config.toml
num_hidden_layers = 15
hidden_size = 128
n_experts = 64
experts_per_token = 2
d_expert = 80
d_shared_expert = 0
hidden_act = "geglu"
moe_layers = [1, 3, 5, 7, 9, 11, 13]
router_score = "sigmoid"
normalize_top_k = true
routed_scale = 1.5
balance_loss = 0.000587
balance_bias = true
router_logit_norm = 2.0
n_groups = 4
groups_per_token = 2
init_std_router = 0.0175
lr_router = 0.000486
num_attention_heads = 4
num_key_value_heads = 4
head_dim = 32
vocab_size = 8192
norm = "rmsnorm"
norm_place = "pre"
norm_eps = 1e-05
positions = "rope"
rope_theta = 500000.0
rope_fraction = 1.0
qk_norm = false
attn_scale = 0.177
tie_word_embeddings = true
parallel_block = false
init = "uniform"
init_std_qkv = 0.0711
init_std_o = 0.013
init_std_up = 0.0711
init_std_down = 0.00821
optimizer = "soap_variant"
learning_rate = 0.00547
beta1 = 0.95
beta2 = 0.95
weight_decay = 0.12
lr_head = 0.0162
warmup_steps = 200
schedule = "wsd"
decay_fraction = 0.35
decay_shape = "linear"
final_lr_fraction = 0.1
batch_tokens = 131072
max_seq_len = 512
doc_mask = false
train_tokens = 413400000
max_steps = 3154
dataset = "wikipedia_en"
Below are experts of layer 9 (counted from 0) of a mixture-of-experts language model. Rows are named router (the router's row for the expert), gate (a neuron's input weights, with its number), up (a neuron's input weights, with its number) and show model dimensions 0-127. Each number is 500 + 25 x the weight over its row's rms, rounded and kept within 0 to 999. Numbers have three digits each.
Before each expert's rows: a language model's description of what the expert responds to. This comes from a sample of Wikipedia text that the model never trained on.

# expert 54
Opening stems of abstract Latinate words followed by -ation or -ed endings, such as legisl(ation), reg, rel, expl, commun, equ(ity).
router:541498484494488486513535515474502496440488502494507451500522489475504516473483503501551537492534480502496546501486538527483473479503524533476507543503502498506461510535512494480466492504515541567561510555468529532507506540488515558523493497527520538503475495483476518505503508417513472497496500541478522496506498475528483491505511475472515516514482531495511495491481485459492483478486
gate2:516504478493501520489492491448495510459486495510520522538528496488495518463506497496488534516497504477499538471463499525518469546518570530458437534526471497520508535477480512516496495502515465540509495501500513520506498517531490539496533501498535574483477497500492488503485506503519483520458513514520547486548489488508448514500509473466494499520469526562494530540487507465518465476505
up2:482518529491531492461558481520476486552541511526465490499467498476517481530493510497484523515462484489527503516533498470493527477482501487526478561501519514534494455503544523483485487528522512521512467511484510468474485494509491510522515526459518513470500455524524493483478528505505515514494500507553523452523492501528563476489510502541497504536539500475528568490474509528527538505510
gate3:527535492512517455465511532477501506455455467515544482490496488486462504468489463495500550440488480511470547528469553480518504483505540499479524499542502473518477511530509551526528507488504465523505513514478542491535504511475505537477493471513489521483479526481501477499487521505542498499494495507506509483461514462527481459493497504492476482528523539487513464513501503468446446490495
up3:464487521494524470455544495517528508485501428586473466493491493528487517476507567526470468528508515466520502479485486488476479536517495460476458489452490502505491535482502484502506517514479500471512494520479496490539490474496485457530535509483473456506497472507505502504500491503486532471500517493474520544510513514518448488509546475467489483476495544483500523530495496486481504530516
gate4:508523470480533492485511472546530479477466465490498511492549521520516510485493534564495532460497476552485479512524524511493482513519514529472526507499484492476493528455433527467483491517574524501491505488517507530470483549521504553488476497479496513504467501528524470520501499452527490511459504472520532495529455499502479513530530461495492497503524520481510481493477489486468477513503
up4:493470526438501495501560496527423510495525491475567532468499493525478456478494548491492538490521484521547488479496495543485478509512504516514492525490461527465492474514514548517518480481523480505482508494488514482494491480525485521503500522501491525539495501504512525518542511475558520493501503510504479562467497529511518483515453495507515483522486526479527508520494447509456492503484
gate5:493488474508472477473467500521465479479465482461500444505554499495527498478515520538515494503477495506469509504546537523537499472445497500506491547531524501516478503511510483503490465460516506493530479519507483480516509515472516530488533436484508487499507503485535481493473489472499523455507507483492524451513476490518515552531464485512550528536453545504504496512493488468451459509492
up5:518503549524484510512463513491507492499442521507499484544522482487452498488539508474499497521513539485482493506515462500517467515526541474515515484504502506515499481502504466531498508492494519471491507531497437509542505523528432476430543540513495489490508475509458488505522485524426504504457511535522517463510532488537487465523510496544516489518495462522489502511498480525508496536489
gate6:515540481511498489519474487481490516490454480488505496484509483493492531479514497534488552495480475526522528457528494541445476542512489493467513562516538467484493522491499484497451480509477497535524518492524556493488552469509515478486498501498451505498471499505503522486481531510560463546520456530492520498489467470551486482549487479504498506491495525500513526518495477455522492501473
up6:460491514465506463474477512454469505487470519456530508526518511538522565517487458501490535518512533541514490530467511509501484552494496512505511508550512483504451478530468519518539546473503493538502506508528486452563493515496478500530496491483504483492459536480488471503522516491492498514509484490466491531528522480502468517517540524499498552488503501494451515534495492496476541515509
gate7:537521493478471457470540464476491510518480500476490465548534499503471520447461481485515469504493520478483486481492512482476494494488488519530478530468452462549482498539483521507509446523486474532533520532491549518522537505535506502521477516545509541492493485490497500513498530502541524509513510499536521517471491470539503488533500493519478516564499496480483542507464487479509473476519
up7:503510479483464506509471542497522502507495479470497505547467495519500544494467483513444487467491498510520508450469541466428483499497542513532515530525492524496510507500509481466473479478522486502449526488510539498539528481510497500483513503502495494470497498505467519499460469553516545513507512499475440529483496491511495490482520492504488472473487446521474434512534461487484498531494
gate8:487503466466553499448525532496519513475474507536467448480512501475469512460508499521507507485502475465450502513501489491503506525500525509482489518504511493507501501526477507492495466548544461538545501494495479487515506484470492533501481490526499567487497477466515501516472520517495486491520500528492574469482485481536510478501510499457494472555473527541486455457455513508511494479484
up8:497516540532510544499476471459511510509483458462490484526544499500485498497522489472524481504537497486528483493549514500542483483498542485500533483463461514495503491448493504546501521526497510526534481529459496450474531503539478522478483507537549506544482486541477509506513553506491498562476544502502529489486492513500511505490486520504519523518526521486544522547470510513518487472509
gate9:467517504460521533477454535515500527474473511477506525471548478525513494507493531512501546470529500464484500494531504484529491509517548517517501478566518510534498531489499517512500516501474473472508533484505490533525495507483533537477457480499489539491496516492564508481456487509506508521537500584497496509501479483524503522512498511435495495503505473530489474467494486503510450520465
up9:507468492522507501456501478459523512480485496472488495464442481514509493522493493500497477508524506516473567445511509477476513507546474545474493494474456523529497542482509512475480487484471500481461513478470502544420511478498540526519499545512521514506532469529484507493505484472484512512478505519525491480486504487454477553440490492504522485493523541474471504505498500522499471512478
gate10:503531483490513474479512487476513521502494532493490461451550497520498537463479532537533524548455505514519556542514508466489491497504523501530481510507492470469472518491434493468513478507509458492535519520489552514529487528519493525514476477504488563496467509530515503477506499464481472485489480490521503521535498519519517505508515503492523514548518516571480510510460520472505502520517
up10:487480494494498481563460490442453480521505491494546505470504510484475501494454531518520531501491504519528503499502500506491468502544496533513505506472491471491510513509486519491417498536480507482487493500511494487538553499524525445486513480484509534499464482485501441531533500514471495522486531546487509530520471481544516512496489503520484515458511525493542500528491535488529471454522
gate11:513534444452502487477507505482489496466493473527511480465518481440483521461523481504516548469510485526500492506517538495497453520505515506490543528503519512493523511500537497501512490511497500495526504512518517535513484529514454542560490480509471535447509552523508509496457500500520506514492474527454502509492497439495490513549522489456481524504495498515505534436479492474477529508487
up11:506472510536478522512512503491508529497466484507461501540518479503499503520524462462488545465502530532496472487436518522522489492531512491499493504542521506515523458512511486513480547496562528537476509450521467510487496500474450489491488520509500522472464493476515486473499490501484509476448512498503551472536517505511419522536523520542454516476500506500466523483480509505505488513497
gate12:492545460483533535521500509464530536475513499476487497453521465485491488468502484404524545510470469527520499466475528507493478496526536515519458511508495420476503518501499502506477501527517451528500538520522501466509519522499476495500494478522440503481482521490511497473488552470533485508539506499479507505539525489497510488491546500475501534541493501498512507484489502492489493508507
up12:483542507492501537487501496517462511479535480523516503487504492464478487482508467471480483509474469510502536445532495499513498461495527528515502505558471476511508501488489498523500503490479537551506531547498480479485501504513497537507510466502489472481514475460501514601515471530452507510465480480515511486486497495469498493457502476550474463505475503542512528546502506457534503484482
gate13:464481484522483524505489484447476505504440477498535490476545543464479510521487488523563479515475472492460526484462496495485497482496505541480490517534484531494449523548480506485542492522499536496508539462469512518488472541517462500510501497537469491487514481477513517521497493536480486465503511510491503510490482476494435471484468518503523514511493494526466498502497518506512426477475
up13:549520471520477502414454510459526473520512522557525484524533509493485492479513484523484506500510512521501483565511484516477486492491500478492521474471484504508511511508494559487517500524482512496487465508472522478467490520473516485482507524540429545512487462484548512502526493492493496481500474482463532522489473497499476474505509493454511517497509522442470517516531510491519516467485
gate14:524554454476523518516472495462513533464480533496493498507472514445458526499511460507505496519469447530504525466485541510491461520529523509490528533502464477476454533516512524532456499495546468541506520467485505486495501505532518519571532485458542507486485513477522492487482499497503492476525507484523519511501491477505514484483505467507495478526472511508503476530484490457480460486521
up14:554509527481522499487497520493539480537538494521494539545520500473507521528493486468485520502507513476517459537490448471526503506475479505497472523476523516504466508481456445505493510498568485478458506487523511500523512486484520498492448521514533507510514509510522519484501513505480508492504482438506517549505539506491533516534475535472469477491485503518504514503512498492460554567469
gate15:511531502526547476500482485448501504522456525483553480421533479484529526485467522481477538511510469501486538520512505532512533488511533507500539581486532456470527499490477513503487477487547492517517507505508502506481489524517519503504516510521481484491491549508493516574472524475515503486530473514469507493512511490522468529524524464486507486520481507462488494487478528495501508479512
up15:476500460493506501529504488492501496502481466447496481477518523486479481481475498489520490516514515529435497531524543485517530479508500554501500528440497549524563491514469503508430541479503481490491509483537463552517487481480486525497502473513488499491556545482497485515522513470482508517488455466490545504479511537506510484529514500480518520483487498469508498487524510492546455513496
gate16:517521493518522458513499502483491529473486462516507495488530480498527496474487480505508480500504480473545522489464483543493521507480530505495510561484453515482509487489510555512485436498511517532546516505502522514509444510520476501547518463492487564446450489511506504505481486521520475447511518493478510506534468478472459534488521519514498479504466476480527541513474518460504493481510
up16:478479499509495491556521494451483490466495486513505449511521531495471535525554499500509477515521521503464485528522450497508458495518468490517512505535525494467496497457521468503509538476482474507524502478543481516466496559468484473510507461510529466472529490545506550471520504489516514480543489526509512518516512443499488510529476529502473528499518507463479494489496474542486503518451
gate17:545478472567509549486476456499483517533498464475513505500508523469507482474522489495498571545507506512481463524500483517524488468532532507496502517505490460512475507434523512485506544471549499532515528504535523475512517504496506536476492485517484538482497488475500489501493491484493445504497528502480524515537490478484470490493474472505499518555500528508514525533471517471447467515501
up17:512491488479500502498548504502496475523479490521506497483439521503469476487480466478449459517473502525490487500522502497521501540502507547476538486494473517487486484487491513516505521523475516475524507530493496502512484480499495500498452466527480441520501493524523559540544508537505485462428466497523482490526500565512483521501476510526436480477498496519522502545517509498459473472490
gate18:505503506455463528489513505472523520493493506526488450498534488487493495476532501514554511554507499485461499489522553478485441525491500464474487543524498523532528500512484505481490496544487502499491547521493491481494469503513498499506524515527528537506510510483518518511523541460511489471479485545479565509517462484445507499584502496475485513475494541504514526472500481511481483478480
up18:534493487518520481476530458497500468480498538496523482480481458511480481550474515520506494504484526471467470500489522537501584470477512525531480474501421483477449479523476520480497481490460509529524526487493523520549491469481515510508502510535500465474511518502473490517516487488506503515516521534527532498449511485465533504509525492474526483468471516514526489510459505547512490497518
gate19:542513471477524525488504495500489505475494516507520511451456554537503502470509461475516513565487486490489510514514532507429497531477556512474500524514488517504493506553452525506516473524506517491483524489530508495497497520512512472516517494544495522491573540469512515500467521510484500502504492517471501487451488456494532498502462508519457492515513501517504506496444516465478460481480
up19:487516461514536524516507496473505536516522538488520500526469468510520475530493530506458530495517532499509481491541469480475458481499502502504520509515559462527480460501539514541471497522503484500486481533501519499501532465511476521494536497449442497515503488515483466503502473489533512518456489513433498478482474507434529552509483508503491475503487471491493520449517530500481480470495
gate20:520511459474536514507533467497513486485522504495498464508502471494493515451477483477520448502477523506478517476488503486506481495468533577520451543479499516462500496519506536531469473522521537525536524446516508525526526527503506533510511513490458559490475511484513488491473471476507480507522457509478572478463502478502470515488526513485488540504467532496481496502485495486521472491495
up20:511527474514544496501492501539543538486463481496519499492482488516522494488508500487496502529526538468463527518493525528525506501476492491477529479519509485467526508489528511489497547493512526516508499472508477537484512498479541475498486553444452458457505533465475453538521482481511494530436466520522507498498513483522515515539503500517510517489470542502462493473510522535450481447495
gate21:533489487478555491490520520472516506520515485496553503480518500514484476457489488493501515498497461490537525515472523540541464495525539454493491519514490536477522486464484521473499492527492466491500529520483549513493469476478439506469513475492488553502451541514538477493498512455507483536536493486492502501523532465490532520494492486443534484510449516524501513502490501511501446497470
up21:471508495502477483561475434504510470548502521484520493492506539561474502515507508561521517524494483435522518547541539517501518527488535480508470459511507523484505500474464496510536474472517509518495517452535514481497519522512485544495513475504477501560533520515539537478484511497467531520482491518505467493506480523500518520460457508501508493489497491482486505517493504495515517533515
gate22:502503425515494526478531472456492493490449451511508461476512488475509481486471441489474503497502514528491520493524543524491490427492497525514495567490483484508483539478482528485497520474531523532524540499488529522496479506524507527512478483533486523474496481487480480526480528461521484492507491501496504509519498534469493484514497484520501489553488469509520520469444511470521492500449
up22:486468455506499528482505477470456513532523536453531522510538494480488491485505477494479520513532486469491547525519506508497472503509499475503444476480521485515533510517500517491488476422565451530540486514499519533494522505488485503504486533503466532483525488499510500470523530508448529485499500532474480486488487471449478502530453483522494531537541469502496515496517524473490481522501
gate23:509479490482514570495518527490460503433505537489519488518509510496466454479503495510538484514492505489523521495480517501493493512521528502495500580505511480535438477511507495495549550459532516524501497484497498461491490505512438489534513498536495512502490490492497502528536480472479509490508529484538542519518478494497485524533494499515501475557473502496487433527475499508478462497503
up23:476547512529469540524483480529484433476528496502497454529502492494504509479485487529505520483492488544499496524556516534541494505536477420461487494487497495532475505497480495473528516515484497505466493493493500536485488515516497488507474465485539537499500525470528474522562482516534499546521458501478520499493494500506495507463519519491443512488488477558498495510506471481518497535490
gate24:521522481450482489509525523483516497465493482494526517474529482538471516479497498512528506516507513472468473508470511506448472500516499540505462554517513487495523519514500522513474538501549501551550520477504527504510474507508474506501530475536472537494501543481493526514459438506496464511449508534508523486475499493534494484526446531490515501489509507515461469479478474468451475518522
up24:495499503514477480507440457500481537463502487468503496472549514522454505492489505518503514535507496482495490473504521535500523496468495554472483518543486528490492522490462518484450495497468482489524494493466530499518528500536516479546507516480492497488516493544512457543503481480522472481503441472501464517484508507516470489482516512428475497491575542521507511488503526488522523476478
gate25:509503461503531502536468500522506500463516497500481509497524513519466500417490477514547526485483500512506492501475512513508473474450523525527507514489499530511463493495537487526497472497572505536501496504500530459497527520538504519511461482522534493481442496466492480492507472483507510515500543464526506488531465490515483466462454496493485480533538516481466480551484505454462500497480
up25:516540555563467510515524508487557512467476517488436486486507492516515436504466522506483474526511491525513509497485481533503507542533479487534528476506505511511496529469500465508505451481511516540520448491505504526493459512490520488439510495484492508526515489502507504477486517461536488529511474518487546473500510502474472460475469462512505547519492465493495544501512516512505481510508